From a checkpoint of a small mixture-of-experts model trained on Wikipedia.
Training: a variant of Adam for the experts, 5797 steps.
Below are experts of layer 5 (counted from 0) of a mixture-of-experts language model. Rows are named router (the router's row for the expert) and show model dimensions 0-63. Each number is 128 + 32 x the weight over its row's rms, rounded and kept within 0 to 255.
Before each expert's rows: a language model's description of what the expert responds to. This comes from a sample of Wikipedia text that the model never trained on.

# expert 34
The closing == of section headings such as Personal life == or Notes ==, and colons after infobox field labels such as Phylum:.
router [128 128 128 139 126 191 124  85 144 145  98 176 127  97 182 112 161  91 114 124  92 171 164 102 125 142 119  75 149  85 139 131 127 153 115  96 145 112  84 139 168  72 141 168 145 133  90 102  92 118 128 119 197 119 112 107 137  70 199 181  58  69 103 111]

# expert 48
Pipes, commas, and line breaks separating items in tables and football scorer lists, plus verbs after such, as including, provide.
router [ 87 186 141  95 124 201 110  59 102 180 128 149 108  44 165 116  41  70 162  67  69 173 162 139 138 109 121 106 134 144 115 137  84 135 124  98 166 166 110 142 124  76 120 201 153  83  74 136  91 161 155 137 165 112 130 111 106 136 140 150 136  77 106  94]

# expert 27
Words right after an opening quotation mark in reported speech or quoted titles, especially pronouns such as I, it, she, you.
router [ 90 149 185  64  91 181 127 128 151 140 160 172 107 134 140 101  38 107 167 110  60 145 136 126 123 148 113 116 145 119  75 143 154 127 118 118  86 162 101 130  93 100 154 181 140  98  72 111 125 132 199 145 137  59  87 117 134  57 170 246 145 199  91 167]

# expert 13
Nouns closing a phrase, often plurals like households, players, children, people, plus female in census sentences and == closing section headings.
router [ 90 147 183 142 147 144 157 126 145 165 112 129 124 133 201  97  89 125 161 142  54 195 175 155 141 104 112  95 172 109  99 137 131  98 152 117 132 130  97 137 171  79 141 149 140 130 144 139 110 122 170 132 153 115  94 107 135 142 212 148  99 100  91 125]

# expert 33
Determiners and possessives opening noun phrases in narrative prose, such as the, his, their, its, and 's after surnames.
router [ 47 133 145 107 111 127 124 136 113 201 147 149 140  87 115  85 103  97 104  98 120 143 125 136 110 135 184 120 115 153  96 155 121 128  68  92  84 159 115 152 166  74 148 106 110  92  64  95  76 100 102  95  91 146  87 130 114 146 155 167  95 135 123  95]

# expert 50
The word the and possessives his, their, its before nouns, and pipe separators after row labels in tables.
router [ 87 172 173 134 121 166 138 169 151 154 118 143 153 151 132 102  97  67 135 137  99 203 184 112  98 152 143  73 128  99 101 166 136 107 107 167 124 105  99 142 153  92 121 192 146  97 110 133  73 110 183 104 138 105 111 175 158 101 142 185  94 123 114 154]

# expert 57
Seconds and N/S/E/W letters in geographic coordinates, and head nouns of named institutions like World War, League, Air Force, British Empire.
router [120 173 107 110  92 193  77 112 153 202 162 108 141 158 116 105  58 119 156  97  46 163 128  94 116 165 115 120 124 135 153 105 127 151  72 101 130 153 117 131 124 132 136 116 106 111 114 100  98 123 157  98 129 121 133 160 140  56 121 151  84 143  92 130]

# expert 25
Ordinals (second, third, fourth), counts, digits in coordinates and vote tallies, and pipes inside sports and election table headers.
router [ 51 170 132  96 124 172  89 110 132 145 103  94 174  79 115 139  89 107 167 177 101 163 123 107 142 144 103 124 114 183 154 114 151 158 115 136 114 190 107 134 143 100 117 115 127  91 107 105  82 104 146 114 132 142 146 135 107 121 156 148 183 182  50 138]

# expert 19
Short consonant-vowel pieces inside rare or foreign words and names, as in Septu-ag-int, ell-ip-tic, Papadim-it-riou, ov-ip-osition.
router [ 39 125 115 150 125 142 134 119 141 138 129  97 132  58 104  71 119 134 148  89 115 143  81 119 133 109 122  74 128 156 128 115 119  89 116 162 119 139 141 131 179  99 110 157 160 111 112 155  87 147 113 101 195 130 131 173 151  99 174 179 162  68  75 154]

# expert 4
Indefinite articles, forms of be, and small counts or quantifiers, such as a, was, one; also the arcminute digits in coordinates.
router [ 69 152 169  95  86 154 115 117 154 167 129 121 194 128 143 104  66 110 155 140 117 139 124 164 152 110 168  86 120 155  89 204 102 132  90  96 117 172  87 134 131  76 115 146 143 159 137 142 106 112 130 114 172  88 107 131 115 158 164 177 125 135  93 161]

# expert 36
Common nouns right after the, a, or this, often about media or works, such as song, series, book, episode, role.
router [ 81 135 193 162 121 156 156 144 125 137 121 116 136 141 138 152 104  99 202 138  95 161 157 129  54 127 123  77 140 150  85 154 138 147 130 149  76 209 107 102 132  93  78 198  97 151 105 122 101 199 113 115 135 129 132 139 169 116 190 181  69 183  78 130]

# expert 32
Country and region names and plural or group nouns ending phrases, such as Europe, India, Japan, counties, visitors, people.
router [119 172 126 166 106 150 140  96 123 144 174 179  74 125 147   0 107 152 187 131  81 127 161 112 108 107 130 140  96 199  96 148  68 120 138  76 104 129 136 104 119  89 126 168 146 160  84  82 129 135 129 115 155 114 187 126 137 124 179 188 139 111  88 168]

# expert 28
Operators and symbols inside formulas and expressions, such as =, +, −, ±, _{, plus the you and if of instructional text.
router [ 86 183 169  98  96 173  98 135 136 163 131 156 110 152 155 120  57 109 192 112  57 164 103 122 123 153 124 136 129 150  99 151 163 136  75  64 101 154 125  91 141 138 176 182 104 138 136 182 110 170 172  93 153  77 146 132 146 101 184 187 135 163  87 156]

# expert 52
Capitalized words and closing quotation marks inside song, album, or organization titles, such as Love, Community, Training, and the closing quote of 'Great Escape'.
router [ 82 140 206 106 138 139 147 121  94 129 141 150 142 136 127  79  81 156 164 138  50 139 159 126 181 109 188 134 110 150  46 171 169 154 121 146 100 153 156 128 163 117 142 148 130 115  68  94 157 205 107 124 176 131 150 126 120  85 176 147 184  95  88 117]

# expert 2
Digits inside hyphenated dates, scores, ISBNs and ranges, such as 1997-01-22 or 8–4; also sentence-initial pronouns It, He.
router [ 61 140 121  56  94 173 117 141 130 178 105 127 105 133 118 155  85 122 134 127  32 149 130 107 109 168 139 125 129 185 133 178 126 109 103 131 101 150 116 180 164 107 115 147 125  87  48 125 117 131 157  92 126  77 122 145 178 103 108 147 113 117  59 146]

# expert 5
Words like to, and, for, into, through, against and but joining clauses or following verbs, e.g. rejected for, taken over, heavy to very.
router [ 52 153 117  89  84 192  93 137 161 133 115 158 103  88 181 110  65 165 113 138 124 136 134  92 146 162 107 116 135 168 112 150 139  76 167  68 161  84  85 158 112 145  96 149 146 128  92 128 113 180 143  99 129 133  97 170 112  79 199 149  82 152 123 114]

# expert 46
Pipe characters separating table cells, especially after empty or dash-filled cells and numbers in results and election tables.
router [145 143 120 148 111 141 150 154 144 202 116 129 155 157 139 129  90 120 159 114  68 147 132 166 129  97 127 138 155 140  81 129  70 100 139 107 107 161 129 127 172 109 106 128 118  92  63 126 165 163 143 113 168 114 135 129 128 152 174 140 137 146 129 133]

# expert 63
Closing parentheses after acronyms or years in lists, acronym letter pieces like MP, PIX, and the pronouns who and he.
router [136 129 137 129 147 119 174 157 161 194 140 125 142 137 117 108  73 133 209  91 134 124 129 116 103 121 120 165 157 130 146 171 127 128  93  83 129 210 107  92  94 151 156 132 148 103 113 132 140 155 132 102  91  81 113 131 137  63 173 180  70 112 105 149]

# expert 12
Nouns and table pipes in sports or election records, such as results, statistics, win, lap, election, Championship, and markdown table separators.
router [112 178 132 118 102 157 190 125 151 131  97 147 105  90 134 109 112  86 194 158  82 172 152 158 125 110 122 110 127 233 149 150 118 104 156 109 156 172 150 177 129  67 127 113 125  63 104 123 148 121 156  62 176 117  94 174 175 121 159 160 203 167  76 121]

# expert 31
Nouns and adverbs ending a clause in narrative prose, such as himself, themselves, subsequently, again, office, club, campus.
router [138 183 160 139 118 168  96 115 114 112 159  89 122 111 115  58 115 103 148 154 111 169 110 108 141 112 180 103  85 140  82 175 121  93 147  78 100 104 123 205 165 132  87 129 110 148  98 127  98 102 164  99 177  93  78 164 158  63 125 138 105 153  77 127]

# expert 39
Line-start hyphens, superscripts, degree signs and unit words in infobox lists of areas, taxonomy ranks, heights and career years.
router [ 50 127 168 140 129 159 127  89 142 152  95  88 111 137 122  77  82 129 145  73 102 160 118 116 100 127 159 113  96 147 142 142 114 124 136 108 157 167 110 117 220 138 114 104 102  94 142 131 104 109 150 101 149  67  94 154 146 120 130 105 116 151  62  88]

# expert 29
Final pieces of place, personal and taxon names, e.g. Utica, Augusta, Euphorbia, Copacabana, Canberra, -ley, -ington.
router [112 137 136  91 121 115  84 166 160 122 152 155 120 105  94  94 119 144 140 104  83 125  84  97 134  92 109 127 127 119  95 133 117 126 124 174 108 135 155 169 133 141 142 171 165 153 150  91  86 171  97  99 165  92 140 154 150  76 186 129 105 104 143 136]

# expert 30
Single digits attached within numbers, especially after a decimal point or comma, such as 505.7, 1,710, and degree signs.
router [125 161 170  65 124 123 111 146 177 173 137  88  90  58 110 109  67 135 146 130  41 162 115 130 118 133 149 137 105 150 182 128 130 115 100 151  53 116  64 159 141 149 112 111 133 121 126 115 148 118 118 100 170 124  67 137 135 128 159 134  95  85  98 112]

# expert 45
Equals-sign heading markers and the words just before a title's closing equals, such as station, Site, and commas in disambiguation lists.
router [114 137 172  99 153 135 156 130 163 153  90 165 106 118 178  92 142 111 174 109 121 149 125  74 107 125 114 137 153 143  99 136 100 117  89 145 125 187 122 151 179 103 144 116 139 102  94 141  95 191 106  63 143 135 120 108 120 120 159 176 156 196  68  94]

# expert 38
Pipe separators, commas and month names in schedule or results tables, such as March 08 |, November 10, 2012.
router [140 161 168 149 105 179  71 116 116 152 126 179 131  78  96 146  82  97 157 123  65 140 156 115 133 131 150 144  92 175 115 127 121  83  93 127  94  72  97 115 164 123 148 138  89  79  55 134  80 153 137  83 123  98  91 171 118 151 162 169 167 130  90 145]

# expert 20
Years and month names in running text, tables and date lists, such as born 1990, In October, July 22, 2014.
router [ 56 183  77 143 134 163 138 139 137 155 158 148 146 114 127 124  75 114 169 109  49 153 171  96 140 143 102 163 116 205  67  92 135 130 158 117 113 127  72 125 162  93 164 108 123  95  79 133  65 122 118 139 115  73 143 134 132 118 165 177 135 107  83 116]

# expert 59
Opening parentheses or brackets before notes, years or qualifiers, line breaks after table rows, and coordinate letters, e.g. Weibel (2007), (R), °S.
router [ 15 133 138 123 144 228 126 127 162 108 165 122 100 159 120 118  57 142 133 136  88 202 127 153  99 137 129 107  99 132 134 172  70 123 125  90 140 154 115 151 143  86 130 177 103 127 105 106 106 120 178 119 151 115 118 167 176 110 149 144 132  94  73 163]

# expert 44
Words in section headings after == or ===, such as Personal life, Background, See also, plus topical adjectives like social, political.
router [ 42 150 157 107  67 107  75 149 127 143 109 154  97 125 140 118  96  99 172 105 111 168 149 156  80 122 160 128  99 122 120 114 136 153  52  83  97 182 114 112 116  86 135 144 151 119 123  95 127 104 113  76 140  60 121 173  94  98 210 155 107 116  92  91]

# expert 22
Two-digit numbers and years inside table cells, especially goals, points and poll percentages in sports and election tables, such as 37, 43, 49%.
router [ 66 213 155  99 133 149 118 136 170 153  95 141 179 111 126 150  83 151 240 103  35 150 120 140 136 138 156  92  97 111  82 128  97  90  95 103 114 186  57 161 162 135 173 164 148 129  95 120  80 142 137  90 117 116  68 115 120  96 178 127 133 120  56 115]

# expert 18
Prepositions introducing a following noun phrase, mostly in and of, also during, at, from, throughout, as in opened in Japan.
router [ 74 152 145 125 136 180 111 112 151 194 119 165 126  91 141 111  87 119 134 103 110 113 111 127 103 157 112 139 156 123  80 112 121 121 109 162  87 153  79 162 164  91 120 126 162  57  99 109  40 172 148 131 160  84 150 147 125 101 106 150  83 133 116 126]

# expert 7
En dashes inside year and direction ranges (1538–1539, north–south), list-item hyphens at line start, and pipes opening table rows.
router [132 117 121 133 108 120  77 145 177 184 139 132  94 135 142  86 114 161 173  75 147 141 143 144  92 156 154 111  99 117 100 124  67 112 160 127 100 125  70 159  88 161 155 154 152 110  94 113  79 215 134  80 171 110 114 106 151 115 157 153 127 165  86  98]

# expert 42
Nouns after possessives in biographical narrative, such as father, mother, wife, hands, childhood, plus pronouns him and her.
router [ 92 153 183  79 153 156  74  84 132 147 149 103  65 142 106  58 168 131 205 101 140 171 137 124 128 102 167  93 108 157 121 175 124 103 110  82  66 151  50 142 105 140 127 143  94 140 113 156 119 120 127  83 139 118 132 144 112  96 201 163 131 126  97  94]

# expert 26
Middle pieces of split proper names and foreign words, like J-ed-ward, Qu-inc-y, plus units and numbers in spec or stat tables.
router [ 83 165 184  89 170 186 126 133 175 151 106 129 138 145 136 142  65 114 217 141  88 115 166 161 144 161 114 112 145 186 103 113  97 116 107 139  87  94 141 136 135 117 164 169 181  93  32 122  89 166 144 110 175 105 131 200 134 135 131 166 112 102  64 147]

# expert 17
Field names and their colons, dashes and line breaks in infobox-style lists, e.g. Born, Coordinates, Genus, Website, Running time:, Countries.
router [ 62 202 116 109 169 156 118 116 130 143  97 197  97 127 134 103  64  86 154  96  78 147 144  93  89 135 138 109 120 125 100 135 104 121 110  69 136 163 108 113 173 139  92 173 103  71 114 125 127  74 140  93 163  86  91 152 195 114 137 135 140  80 101 107]

# expert 61
Descriptive adjectives and adjective or participle endings after a, the or is, such as high, large, similar, absent, -ed, -ical.
router [ 56 119 159 138 135 162 138 167 105 164 117 130 127 124 148 114  93 131 137  84  96 165 159 133 115 149 145 133 125 137 115 183  94 163  63 110  75 161 107 113 116 138 141 146 122 126  91 129  79  75 131 122 130 134 106 119 122 174 163 130 111 101 105 140]

# expert 56
Not, only, have, you and 't in negated phrases, money amounts after $, parentheses before years, and Greek or Cyrillic letters.
router [ 77 119 144 147 137 198 123 104 105 118 129 113 135 110 156 127  67 145 191 136  86 136 121 131  90 122 119 124  90 146  92 149 167 112 147 125  97 118 108 123 150 149 129 139 100 119  98 107 117 156 149 164 105  84 110 126 158 129 145 190 128 138  72 188]

# expert 23
Words inside proper names of places, people and roads after the or of, e.g. River, Creek, SR, Avenue, Williams; also served.
router [116 141 179 114 122 127 140 113 125 193 120 141 109 143 167  69 112 145 173  58 110 178 159  64 126 140 194 128  84 148 164 198  58 116 145 102 102 152 131 152 147 114 149 115 165  96 107 107 111 204 123  94 127  90 112 167 155 150 125 167 114 113  67 157]

# expert 62
Blank-space tokens in empty table cells and first letter pieces of names, such as Th, Sch, Meh, Ir, in tables.
router [ 51 159 136 123 167 182 129  94 169 114 107 101 122 118  97  87  60  83 170 145 106 148 139 128 126 156 182 105 114 135 140  97  97 108  90 111 128 142 127 123 164  83 124 119 114 113  99 118  75 121 136  60 109 111  96 128 134  84 127 208 115 125  28 152]

# expert 10
The first piece of a word split into several tokens, often in names and narrative prose, such as Rob(bed), real(izing), dial(ogues), Mel(vin).
router [ 75 160 127 107 101 142 152 132 147 151 116 132 149 134 133  90 115 170 165 139  94 157 162 101  97 134 167 123 103 118  86 147 131 108 123  93  24 177  66  70 104 167 132 190 162 146  85 136 107 105 104 107 136  87 140 139 156  99 164 189 141 103  75 119]

# expert 14
Finite verbs and auxiliaries after a subject, such as was, is, were, had, may, plus clause words like if, but, when.
router [129 170 153  83 134 167 131 127 187 190 133 159  89  94 127 101  52  95 176 120  89 130 118 106 109 155 110  57  67 110 139 116  92  84 132 155 112 142  85 118 119 110 134 147 123  82 110 128 109 174 139 115 125  96 107 174 180 120 183 153 102  93  71 165]

# expert 21
Colons ending infobox field labels like Statistical region:, Family:, Summer (DST):, plus bullet points and table pipes in data lists.
router [ 91 158 112  88 113 190 156 111 149 145 131 120 144 130 164  99  62 118 210 108  64 127 114 106  76 161 142 113 156  98  96 169 112 135  80 103 113 116 108 130 187 124  98 153 127  85  80 170 148 145 101  77 150  99 100 164 118  98 174 191  97  90  65  95]

# expert 16
Prepositions and conjunctions opening time or agent phrases in biographical prose, such as since, until, after, by, when, during.
router [117 182 192 133 117 171  72 117 167 193 103 145 124 138 114 111  91 149 148 120 110 195 179  90 130 141 174 103  66  92 153 138 125  88 145 101  92 158 115 135 119  83 141 101 124 117 116 139 126  97 161  90 126  79 105 149 176  91 140 120 140 147  57 144]

# expert 6
Word-internal consonant pieces like st, nd, rd, th, ch in names and ordinals, such as 1st, 3rd, F-ond-ation, Choud-h-ury.
router [ 66 124 165 137 127 166 149 141 194 145 143 111 135 118 149  62  57 155 129 178 133 127 141 120 177 120 150  79 158 142 155  97 115 202  93 154 134 122 103 150 146  64 107 134 159 116  97 125 102 155 109 106 188 104 137 122 150  80 150 136 127 110  94 110]

# expert 41
Pipes opening new table rows after line breaks, list dashes, and past participles before by, e.g. superseded, awarded, transferred, driven.
router [124 154 183 138  63 118 147 145 103 187  97  79 191 137 153 125  95  66 185  84 138  99 177 109 129 178 118 154  65 152  83 127 137 132 143 143 143 151 132 167 136  89 123 162 129  75  62 104 104 138 169  98 121  66  94 101 174  78 164 173 141 124 100 119]

# expert 24
Capitalized initial pieces and opening brackets at the start of entries, headings, or names, such as Loch R-uel, Al-cockia, and Jim Gary (.
router [ 92 145 140 144 137 122 173 126 211 126  99 132 190 113 169 148 126  97 190  89 108 148 158 143 161 127 139 145 117 145 102 200 106 165 143 138  82 135  97 117 159  71 176 120 163  89 103 144  80 187 154  60  94  99 143 158 172 131 129 145  85 152  66 106]

# expert 15
Capitalized first pieces of proper names and words, split mid-word, such as Pan-, Drag-ović, Bal-eares, Sub-station, often Slavic surnames.
router [ 45 141 138 115 133 130 179 124 140 139  69 161 113 126 113  87  85  52 179  81  77 167 155  71 127 125 119  75  84 135 126 120  85 110 151  98 116 162 174 165 110  94 195 110 153  92  75 110 113 132 154  51 130  73  89 120 112 129 150 157 106 148  56 144]

# expert 8
Prepositions like in, at, over, opening parentheses and line breaks before list dashes, common in taxonomy lists and bibliographies.
router [ 71 135 148  91  70 190 110 130 146 131 141 160 165 174 157 163  72 125 173  97 113 195 167 160  73 136 164 157 156 192  67 175  95 135 109 105 118 182 123 107 179  57 175 134 124 107 127 110 136 132 139 105 161 116 136 130 143  53 168 195 123  74 103 157]

# expert 47
Nouns and names in sports reporting, e.g. home run, head coach, Division I, Premier, NFL, touchdown; also names like City, County, World.
router [ 87 137 102  82 156 153 166 202 153 165 148 131 104 129 143  83  98 103 171 111  63 133 115 105  84 127 125 104  85 129 111 122 125  62 177 142  83 161  77 176 140 110 185 129 166  99  95 112  74 149 119  72 138 109 113 167 140 104 174 163 132 128  58 120]

# expert 1
Articles and determiners starting a noun phrase, mostly a, an, another, several, this, after a comma or is, as in "(IARP), a team".
router [ 97 170 134 141 107 145 130  66 159 204  86 157 163 125 133 116 100 109 162 100  81 163 157 139 123 181 119 129 120 143 129 140 100 126  86 123 106 165  70  94 122  93  86 137 120 131  97 170  99 109  96 132 158  96 127 108  92 173 148 144 123 193  74 104]

# expert 9
Closing parentheses and table pipe separators after country codes or numbers in results tables, plus relation words like for, by, between.
router [131 147 163  86 175 135 100 124 168 148 114 200  99 123 158 112  65  97 148 121  94 159 160  99  73 110 147 103 169 156 107 132 159 165  97 128 100 109  78 169 159 119 146 133  79 152 155 106  91 122 104  54 153 156  62 109 127  90 188 139  95 101  97 158]

# expert 58
Periods ending sentences, abbreviation dots after initials or Mrs, and decimal points in numbers and coordinates, such as 22.6% and 0.5″.
router [161 156 114 149 128 196 140 122 147 165 118  95 148 120 180  96  74 139 165  84 111 169 118  57 147 113  92 114 143 149 122 112 116 127 107 139  94 130  89 127 134 114 125 118 118  98 103 126  50 185 125  91 165 135 110 141 143 100 169 142  96 125  52 151]

# expert 0
Short letter-group word pieces inside proper names, often French or German places, such as Se-ine, Er-te-bølle, and list dashes.
router [ 65 121 167  72 178 190  91  81 109 183 131 177 161 133 103  72 110 154 141 103 126 139 127 141 145 156 158 134 109 150 180 135  68 104 124 134  99 160 117 157 169 101 119 168 129  75 112 108 102 173 142  66 125 101 137 115 147  45 143 122  96  90  89  82]

# expert 3
Hyphens and dashes, mostly the hyphen starting list lines in taxonomy, cast and infobox lists, plus hyphens inside compounds and chemical strings.
router [ 96 140 176 145 102  83 122 146 115 172 139 180 125 133 145  65 125 113 203 109  83 138 148 107 115 118 133 148 102 139 158 153  91 111 133 135  78 141 106  90 117 156  94 169 106 119 110  81 100 174 178  59 153 143 143 120 154 107 148 193 136  85  98 129]

# expert 11
Mostly of and in, also between, within, throughout, after title or relation nouns, e.g. Fellow of, Bishop of, Battle of, Place of.
router [ 77 150 181 149 136 139 128 119  93 127 117 160 104  78 147 107  74 136 181 122 103 143 121 166 117 122 124 154 134 148  72 120 167 137  62 112 102 183  74 131 182 128 121 146 142  72 145 104 101 210  88  68 137 110 120 185 110 109 123 158 159 114 137 118]

# expert 60
Numbers starting after a space, typically in table cells, statistics, or measurements, such as 1 in 1.04 sqmi, 25 in tables.
router [ 64 161 157 114 153 172 180  97 149 140 162 102 163  79 152 118  60 100 157 134  65 134 115 140  89 128 122 164 113 151  85 203 118 182  90 128 115 129  74 141 168 111 119 139 156  87 125 121 109  87 173  37 121 162 107 145 127 118 177 103 110 129 106 102]

# expert 37
Sentence-initial discourse words like According, Although, However, These, Thus, plus commas after them and the g of e.g.
router [117 160  81 115  87 167  97 122 109 146 122 150 171  89 104  78 139  83 117 111  88 143 132  75  42 138 156 111  96 142  83 164 115 131  98 108 115 102 148 104 141 126 124 146  97 102 101 146 113 116 152  65 158  96  91 144 133 140 157 139 133 182  73 140]

# expert 40
Three-letter country codes before athletes' names in sports tables, such as SRB, ITA, FRA, and line breaks ending table rows.
router [ 86 218 123  94 149 168 115 126 115 153 132 163  92 106 126 117  76 139 166 110  83 143 180 127 136 143 160  96  99 135 102 144 141 126  69 139  93 177  86 116 172 144 120 180 137 115 146 110  19 134 180  95 161 107 124 152 127 118 214 173 123 117  52 123]

# expert 53
Periods and closing quote-period combinations ending sentences, plus == heading markers and the line breaks after them, e.g. Cerambycidae., "Tommie".
router [151 132 162  99  89 132 128  82 146 176 117 168 167 123 135  79  93 166 133  95 109 203 174  82 138 132 119 114 103 153 113 148 119 131 128 114 109 175  70 142 106 118 109 125  91  85  44 147  90 137 114  37 159 128 172 152 177  76 137 185 120 156  99  77]

# expert 49
Capital letters and pieces starting proper names, often Indian, Korean or place names: South, New, H, Kh, R-agh-unath, M-ish-ra.
router [ 75 153 159 176 138 146 131  83 132 174 125 122 171 125  98 127  81 138 155 131  97 149 139 126 128 165 135 151  94 125 127 109  29 167 124 162  91 168  63 105 125 100 117 149 180 103  55 101 108 144 147  69 128  41 115 163 114 105 183 151 108 148  69 122]

# expert 54
Final vowel-heavy pieces ending foreign names and Latin species names, such as -ino, -ko, -ova, Caprimulg-us, kim-ono.
router [ 97 144 143 160 140 132 132  96 151  70  93 158 116  85 158 155 124 142 170 140  99 155  97 126 144  97 130 149 121 181 128 240 128 158 150 138  87 109 137 110 173  82 161 112 167 138 126  77  66 141 105  78 131 122 142 160 138 129 170 147  99 101  75 140]

# expert 55
Pipe separators ending cells in data tables after numbers or names, plus dash-semicolon placeholders, Nominated and ISBN.
router [128 190 145 129  93 165 125  98 181 167 136 110 109 112 111 105  77 121 163  86  45 155 125 146  97 165 139 125 166 139  71 130  84 122 131 123 121 147 123 115 149  63 130 106 128 137  59 118 118 124 122 116 175 133 134 109 140 118 198 178 101 122 120 125]

# expert 35
Pipe separators, column headers and cell values in sports and election tables, e.g. relegation, Votes, Candidate, Goals, Label; also See, According.
router [ 96 174 166 102 139 191 156 157 139 129  74 152 115 118 121  99  71  83 160  77  68 144 124 103 109 147 132  41 131 123 140  91 117  84  77 160 118 118  86 136 198  84  96 141 106  95 105 115 105 134 162  86 153  93 144 199 159 132 172 127 105 135  48 155]

# expert 51
The word the, and sometimes his, their or its, following prepositions like of, in, at, for, in narrative and sports prose.
router [ 40 124 123 136 140 132 134 165 142 151 120 152 148 110 107  64 102  61 155  83 134 160 177 146 138 136 134  95 126 179 105 155  95 137 106 107 156 134 124 190 141 109 153 153 159 120 146 115  82 166 148  98 109 113 135 181 109 114 155 181 160 122 107 161]

# expert 43
Ends of values in infobox and list entries, such as University, politician, Midfielder, France, often followed by a line break.
router [ 90 147 160 112 105 158 110  84 155 134 117 165 104 112 140  65 113 143 128 129  97 150 171 109 174 122 158 128  97 200 103 163 116 121 117  99 124 165  96 123 171  96  73 167 128 103 125 141 125 108 109  86 176  93 122 147 127 139 138 113 178 107 110 151]